config.toml
n_layer = 8
d_model = 256
n_experts = 16
experts_per_token = 1
d_expert = 624
d_shared_expert = 0
activation = "tanh_gelu"
moe_layers = [1, 2, 3, 4, 5, 6, 7]
router_score = "softmax"
normalize_top_k = false
routed_scale = 4.0
balance_loss = 0.00218
balance_bias = true
init_std_router = 0.00983
lr_router = 0.000424
vocab_size = 23349
norm = "rmsnorm"
norm_eps = 1e-05
tie_embeddings = "early"
optimizer = "muon_variant"
lr = 0.0123
beta1 = 0.93
batch_tokens = 65536
seq_len = 1024
train_tokens = 406900000
steps = 6209
dataset = "wikipedia_en"
Below are experts of layer 2 (counted from 0) of a mixture-of-experts language model. Rows are named router (the router's row for the expert), down (a neuron's output weights, with its number) and show model dimensions 0-255. Each number is 128 + 24 x the weight over its row's rms, rounded and kept within 0 to 255. Numbers have three digits each.
After each expert's rows: a language model's description of what the expert responds to; "comes before" lists some tokens at least twice as common just after its tokens as in all text. This comes from a sample of Wikipedia text that the model never trained on. Tokens count by the router's weight.

# expert 11
router:109132081142105094148073196141156183137176125099120122116152093138122100139139114161130109129151122110142089131076088099131123108137112188101128103110124086120140159115150102169107105144130158140145148134136124131132177107139139103161139114150115134134164122143151118125088142153147166137114086107151103112130154124134156157175130092124118127144112139126108081145102122115137113134138133103098142117149113143167129158155086117136149138112149095165086159104091094105153133134115178127111158129155107112083132114132140113127145128073158117084138154104116136136105145159086120152094103158158140107117120127162113156144097117129140117140125157119097091143145127151128119149155094148123146186143098129106148106073126090141165136111145128148113149126088131157166113119138095
down3:105182142124101145148141084155137138086136178136124087134146094165108103152122123156106116143133137131140163105050153115147141121158133129126101081152151113111112085162128131124107156098084100167134150121145103092143118122110134137103168125122191110113125135165159157119101142127111117111118114102142121188109125127136125143113106145129149151149113124158149121113167155133138156130160120111113160123114107121144104107112136130120192107114148089146129140122142120120166101161137124129163128110115154152092111130155154129117152158082136161180140120116129142108156124127112141135152098157166106097140104135085120154123075146145152146175180186098153142112134131137098152109100124112140134107123137116152119095103089179148102141116105122145127175131179135121111133164151147
down4:162123129082144117182089134129150146145157067097106104142089097124128153113106112138130137089138156138141144161083110157145126141128115095114132133124123141131165116108088115111133139143129151129148151141124157111158096147115150119123110107128104114126143090119123139176174115108170102122070135115071109143150145142127109186101137102082092098157147095124137130160070084098112149128128129121110141121136115145143102131123139131112150121090119137139159134169147154139132123147147108145123116123115147134131162070165171161112120133151118125074104108140109138133059128138105158116113128148144139140148137147115129160136101130124119113101137139157121087100157099185157130111121153151149152122138121120134125073078158148156142105116149161142068114103082112140121109148109085
down5:100155124148190129123180081130087136095132098137101110127162121126150157146182094119121155151096137133117139147158124108149146147140081082135069154160122096092079083120139099108129154145089108140122138125145142101106139118124141145083174108111174142118116144145117132103131089152052161118145135068127125124179100108120104161114149136155130157121135119141120143100121164104110159117107066127111141106093153112137137120133124161107100168100153149126085094139116164152105113124157106116138119093153114106159139138142136109143124179163125145121136094109170142139160131147109146119137091128149108141122114122129105142125115140152143127133085117122073109145142141134101137122104149151096122117112121118096088127108136155146102114126146124088131120126131147102171129146131163
What it handles: Word-final suffix pieces completing adjectives and nouns, such as -ical, -ated, -ation, -ized and -ful, as in non-technical, pre-filmed.
comes before: " and", " of", " in", " by", " to", "\""

# expert 8
router:143128105122127125119144094159134093162183110085174109081118106137155126130098127113086152141147129128094110143149114114176118145141125145124128147132135154134106107148123092129097066137128095138103130120142153098113163127087133093145127182122118112134066108121161115141164109140146081115144076149128124112112186172158145085123125170112126142137117127146112157099107124151116145067143127128116159131168157094117140109059102141095095147157095167164132151181128130120152132116113112126113123114077165145133123124131084119101134202113109147140121145102136103134124127134155110144151141150139094145118112093108132089131162147114127167100131109107093109159113128104135137091119142087125135106124118149108133171117112116085131155135139123110109142109137110113141125147115153
down9:122109152123137105096110094102149120142122129146113110099129162117152127147113119092164146149138121098122126136113121108116128140119122139151130131172078099139125099113141129112135148154122135119107135177158154099083092133129105185128160187142079172145103161129123175147137126125139123183110122066169117105190110068127114121132155156127103134143115117137136135157133100131121153114146085130091110112131115125138103137135091126144141088151154151137112100088117156092129098142105112108118112091161133070095114114139122088154147136118146115102140125151181077109118122150113176106132162155168177146119104102107142122116169098119139113112127142127096143139101104138116113156132136087059086115140151133106109144138140162079144131143111163123094130136121140120158133133118112
down10:134093114115108112139109160095109160122088101163083158128121115153135115133157138115162154136141114134091097163111105123102113109093098105158121143112114117108141090130125087111128105146134125136116088141126153101116212112139166094131136125122088131131133138093153100114115132112128176080146129160163168133089124166122086110107111132108120057136097092137116147147178160087135116108113139132143148104083110125118118112143147132131079135111120124074132123153108149133132115141157132143116144153136172128154163114122138089133114119117175163140123140120134149148066126156146117144157125100150148121129156144081068160098136115107098142125121121129144103141138135134143144140151142160139150101154125147126109128130085134128177179154124097140157119125099103128086093159133165
down11:142105134082142150149121108123155141131131146131116134138157130116134141147129134082104140144092116098150113116137130117146141119117121097169156139173127157152137158134134116155140145121101153104113142099122101112159142111139083139156142146182080161137131130093175104130105127133079117131106159119118151145153107145093117109099182103140143157110153114133157146113152116102157106125128106117148073098143123077135087152140116170148095143105143130147160131097138154150082112126113148159079138125079148153094128137150144126128126126142122105139174141121073145135112141114119122103117100077152117178102073147136209081111151128135145148093141142139143131151161112124147105095107131119104111158118081155147138083153111078152143126154099115122115120083146103152101131120106130
What it handles: Digits and decimal fragments in tables, coordinates, areas, scores and measurements, e.g. .38 km2, 3:50, 26.
comes before: " |", "1", "6", "4", "5", "2"

# expert 0
router:113102125124147095138145163119066108149142117123112118137111122133100145126140137196088102126104133146137093159147141144098126103126136124104121141124178093110129108070123127139099147132178124066124172112092133125122081145128144181128149085108127082144118147089132116142139111117130140107108150129113098134116119085141102116106100124146140101110115146098125123111116149114135157127144150106073119126121139111143179125065139127162168106067158107165164124130074137147112135154155152126117092113134111139146124149137140134135151090163104092117140089147167143099115130122143140153103131126140138138143122085135140089171152114164091125139129129083104136141181126128117125102158157125109150081135123122181140134089114117093112173142099131108134137108118116145093139156090123
down9:139144158166107134139100155129122101140151099151153091097118162106126134159188107091127158129093176122164114111170106134112139104161129130096157126124095147142138199132076126146124151138124165147115122141102114109171114128125127148112127133142123116096149129159154123084144095106158178136092127127148146140146115127135156128129153123128122149105082140113089105089101117141106067104113119082144101132175141116098131084157136124078122136134130138136104125107113129142110153138124110152176133145099133123084108151158161141082107159144136130124119092110090128142167155120097155140122131088124117147133177149153133134104112118159122182123108158079105098110112158142098131105110162121148096139101142147102085151125147129130142137077115135131129124174144142181128155139133123
down10:100130122158156105121160124095118091094093077145107147167146135130154147159115121111135206096147103161171149116145136121114139137110101104126153150113118141110107121103161071117150116165082135123123108138161135150112162139126110097148170157146144099127143125121113165136122121125188124116127126093140142099096109121131114121154159135154155108148146121140084132150108106114145122170129106114081139123134125080124153128157104140173136166124114161130139100163148182133070145105141101117112105164130183140167160149141126085151099129147141091086138111129165107128090118113130151123118179126102101149137130120102125114136138150158088132129133137154145123122106127088122124129109111107170108102124105101166114128111150105116111157130109102142155149140154147107126204160129124
down11:186123084134117130091112121123130132120120084128129139104085153101181151156126138137134123129106132161121150122113152147148123117156126127130158112097097112130154124115132140105119121134146117135107131105109113160194119133142125107128156090125128151141106131073103110127154152114174122135106142174122086165148139135081154128197151104124162096138119159180099118160125151141157124121140131144195170135106127169140121161130145127121142106092129093119130133126131130118162093170140109124156132103083095152082127104091127127112139139124087115147131160150183144119181128108091156125142080149124175131154084130095076114151151129126124155108099121152092125119099115121115090160106123149140140167153091149150148129128124164154111114111136157129110136129092113101120166118105124
What it handles: Common nouns after the or a that head noun phrases, especially music, film and business terms like album, label, company, song.
comes before: " of", " in", " was", " and", " for", " is"

# expert 6
router:151160136117149145130149108131105145160129128136099129108172122126169165110123109102122156109130153153092137120107083141159181129127160078137133142134133123112149153138091179141143126082141182110148149113131132157144105156114110107084118114127134131114131119103102155131183124133134104112120130095122116131120120122128078140094138131132123146132148135115095189112095105114118177126106108113156176135102177159079163119139151139117140198089122130120095107114132128121110077099116107152128129116082103144156139152111104141140151168124098198160146150142123159135118168154162145117135132119108133124148167125159114086115098122103099100176129137138118146090112134101113122158127126155136135132094133114119101114143118089147131092160105090170163085106138143116102148102105135
down8:130153117140157114138153148061108128099135151119093078136081140117124124139144162092158131195167192148061105107150100156127135163147153150141140139118091133125087144147135124163154135137086137117172112114130132156091109191098135155138173135143133101127103128112115110094096155111101141131109162131132132169164132127121141107144137135150142103148154130096083147147124099122148105108116131121119093138122170124113098103165116129081137146133092113137130132155138150095121138116126147138120117113147120125144124081076124145145148106122163133165124114144101144113136118151135185130102103173121130137076135093129131121147133144139101107122105125134169129117128112182106124173129152139148151154175136091122128118122120062158129111104095157160139133153113146109131111107142113
down9:114122165129147178124140165076144106130161136112147128127124139119140092084161155124096146126128144128128157086137097177125132131107122116091098141094139125151126089095131138153113124133141121137121137099158093135138098151097101119136118105149092147112164108133128144144108135122092119128098153152054130122104118116139120113116123121134157116099119144083070140156108132129073129147114144112126151172140106132117191109141112123117128137124115115156155165143164184129176106174118133092098139152136080095118173140092147173144160130154117140111168109142103143103151126144191135122109128171146118135148109154052124139136126128123173159149137108149169090134117119106145133104147155162138129159148104145157139123121163137133134167130120115121148116163119142115149141170103156
down10:115132102117119143127140103112125111134167167147133121145146123114112141133105134140114130147162169115138145111112154078164128102146138068099157112127060101106129137120147118148146123120165091129111145157117130144174122147135072117151143108143135123110134119113112104127118120179162113109129090093129119122099124102167139130162153109175125129170117120133118139135122121175188181087166144106163134093129099115116117129158143104171115115092187126119103164134137126156085105132169094126073123109109108128109172120162085182130138109148094152127116135156168172136123147084121111114101135161159098163126122147173138113184115141104144108123103154159138151111159165125098160124136117076116159119146120110153116118114143095165145107109133146119124112138129137139133133123127129
What it handles: Line breaks ending table rows, headings, paragraphs and list items, plus some sentence-final words with periods like others., year.
comes before: "-", "|", "\n", "The", "In", "="

# expert 5
router:127110137161118120104128086142111097125109164148129154121141088102085111157130089137105112124110156131151163133091104122132153108127102135155136124125162159111114170148127113134145138069174154125112136177091125110104135141145125079128119106118121154118106122118113124140144117165171116116112153130139112127118087145154096170108142152101110165131079110094137163094117093099149155119143151085154098104119128155108109144127168090154115149122164089130166156117100124153152179092158095168111098131151104121157159123136140158135132129136083139149054133101118146107121131123152137100172087128118118148164157159137131115134104177090142107134132133138142163116136139116116104110111143154134134137127159124131102148169119144053127143121187132150121131137175120128139150097116133
down9:167056130174107100117161170158125112140149165176103125117127102113142112096088127097121137106131156152125148124086130120172133101173136122142144139128139118102098151136103130139158105141083093135135112152116111121125144127081120141089164124123126103140119137138115127116120109100149121130129157120113121121074150157118174134163075114158153117141104102146160112181120124162136068115150153125097079176071140146115129095125109138123120123126149137106124123125108143123125122135138109123111104154100123103161128172155139137132196109106133113100077101131155169116093145184138175132124142103109114147137095106120097101151115164153130139106121092100120133118121151143160123135120143160114139115134095101087133136153120151135132179148098132128139091124096089159160120150140117
down10:185123102183117100156119122149096134101082147152096117123150133141152061124120184095106117141132118141132115096084157127129132142138156113167131125110140087126142136120167155129089104125104101144105080127133118119093169132154134097130108119162108090113171056134113152139118089175094172113119143102148161163096127121113149119119150159142121157153150086136129100157116127155145139097136135102149132066100141078127122102124121133098112117127166100146092133145121131164171126157130135175124120129127118118125140106152123140146120141120095138134144128148149142125175127149132114112114125134097097153105147132138117119119122125131138105152131076119134118106121110087061149091129123122113148114142091115093064127133148137148088108147147134091098121166125135118104125092101143
down11:150102132157157154198137179143141124126134123107114140103133134142119131166111097105171142157139114138125147126112167177143101166147143164136124117096161158114185124087149085142120153123117153170111099106108150101091131097121129098148142118114125114117125124107122154153128131119130116156124134125100119071134133133151098165159148167154126145149089125147143133112090131144104119146146129151140128113187150144151071157181126118162108130165162130160093153111136138143126158113165144140096135144104123143165131152105123147192089096151084146110139117133114123156136115142125089150096124105115129144107122098147152135094158121130091137119102108147119116149107116118147138122122133091155206138122074172120155142143113111155155159147160108124125129089120123135113114113167088
What it handles: Wiki section heading markers such as ==, === and ====, heading words like Early life, and quotation marks around titles.
comes before: "\n", " |", " ==", "==", " also==", "==="

# expert 4
router:130109111113136146173153105101154133085082156155118149118134169117111125143103164105143139112110076180135160099168165155112154146143138076103121130110118150144121111120174160103169169142108126114130128105144119092133115096156134127115135116118124118123115102117122135140104140132131155146145107127104166141140101144157154147090126158118115103144160100147128070096127126157064079141141149116110095120116114090133163095150114145154109099143093113112153102152143144151092136104118126141151110098088141150116110094119118126139057135155112081105147089103140154128152147134105136081171097108106128113137113100127164148118123111153110138176142118127162167118089129160088120140153123098122145142131129130122173158099155151128129121107097146127136131162094137093101131126175160
down3:113172120105142139134131141133142144140151109115128160134074142131134091090108153080135127140188113137147138108141111125160097163095120113135117147107093127144151155117146129134143111132091138142130167130121165163106145123135161134166151114118122129114111098130125117090091116125146130171122156132139106088149135125112177079103140132121124178146104173118113134158118150164136115119106138131112105132141083121149084134129175104124149152145142118119135110133104156160129034127121133149149142116077124087128101138108134075118107129141104122136155113156133153086143176125132166107077165127112153122097071134098136139165079105136079120111141173136164095131133115122139165107140136097136140148107087142145111144118101080120108128106078179142142143155138140127138151117111142
down4:139147148134177152157111118121091114139057105147115134121175125143160137102138121139152117102152119168117094098099135158134114179120159147100077130139143126087099118146161118150134105100123134128138126126116109115106148119140110128091130137114099118131154142133111157147127180140139163119136143154158090165173116108150136129092115137107127106153108193133159139114118120181120114123092135137155153142152129144114151136107095110134102141098130150118099083106123157168168078146113128166137129130150127142141098129110140142112112131103122145134118128172132136163178143111140090074085141146107116122128169092146137107137079166134183102125097127109099126125099114122153160098138155147115155139135091075115142107152092141112149088133167084130149104162104130146117140101151168
down5:130102148121138139095121098132144107145098079153137099062140147151083094134119152164136162101106124127125127152103136111093168128179118114107136165144187084137120134110140084142155110131167117125137125110164122127164131118145141106117100104135118101144113174162136152148141129123141088161146114076139117155147160170146130098133113140095127135137120083141131151084184119149141163120128096161116132148123073121167163123110139138145132129141102118084136158136117143106107137078161138117157124184135128123129155102119143138122169112096102100155151125150128108111115121112102092116147126069119108128125112134114110145083133127151135187120074107111102119110120106153128124145086095093122110102100106139119165169157140124137143140084127150127099132159140163147116110109125104
What it handles: Prepositions following verbs or nouns and preceding a noun phrase, such as in, for, on, with, at, from, during.
comes before: " the", " a", " his", " an", " their", " its"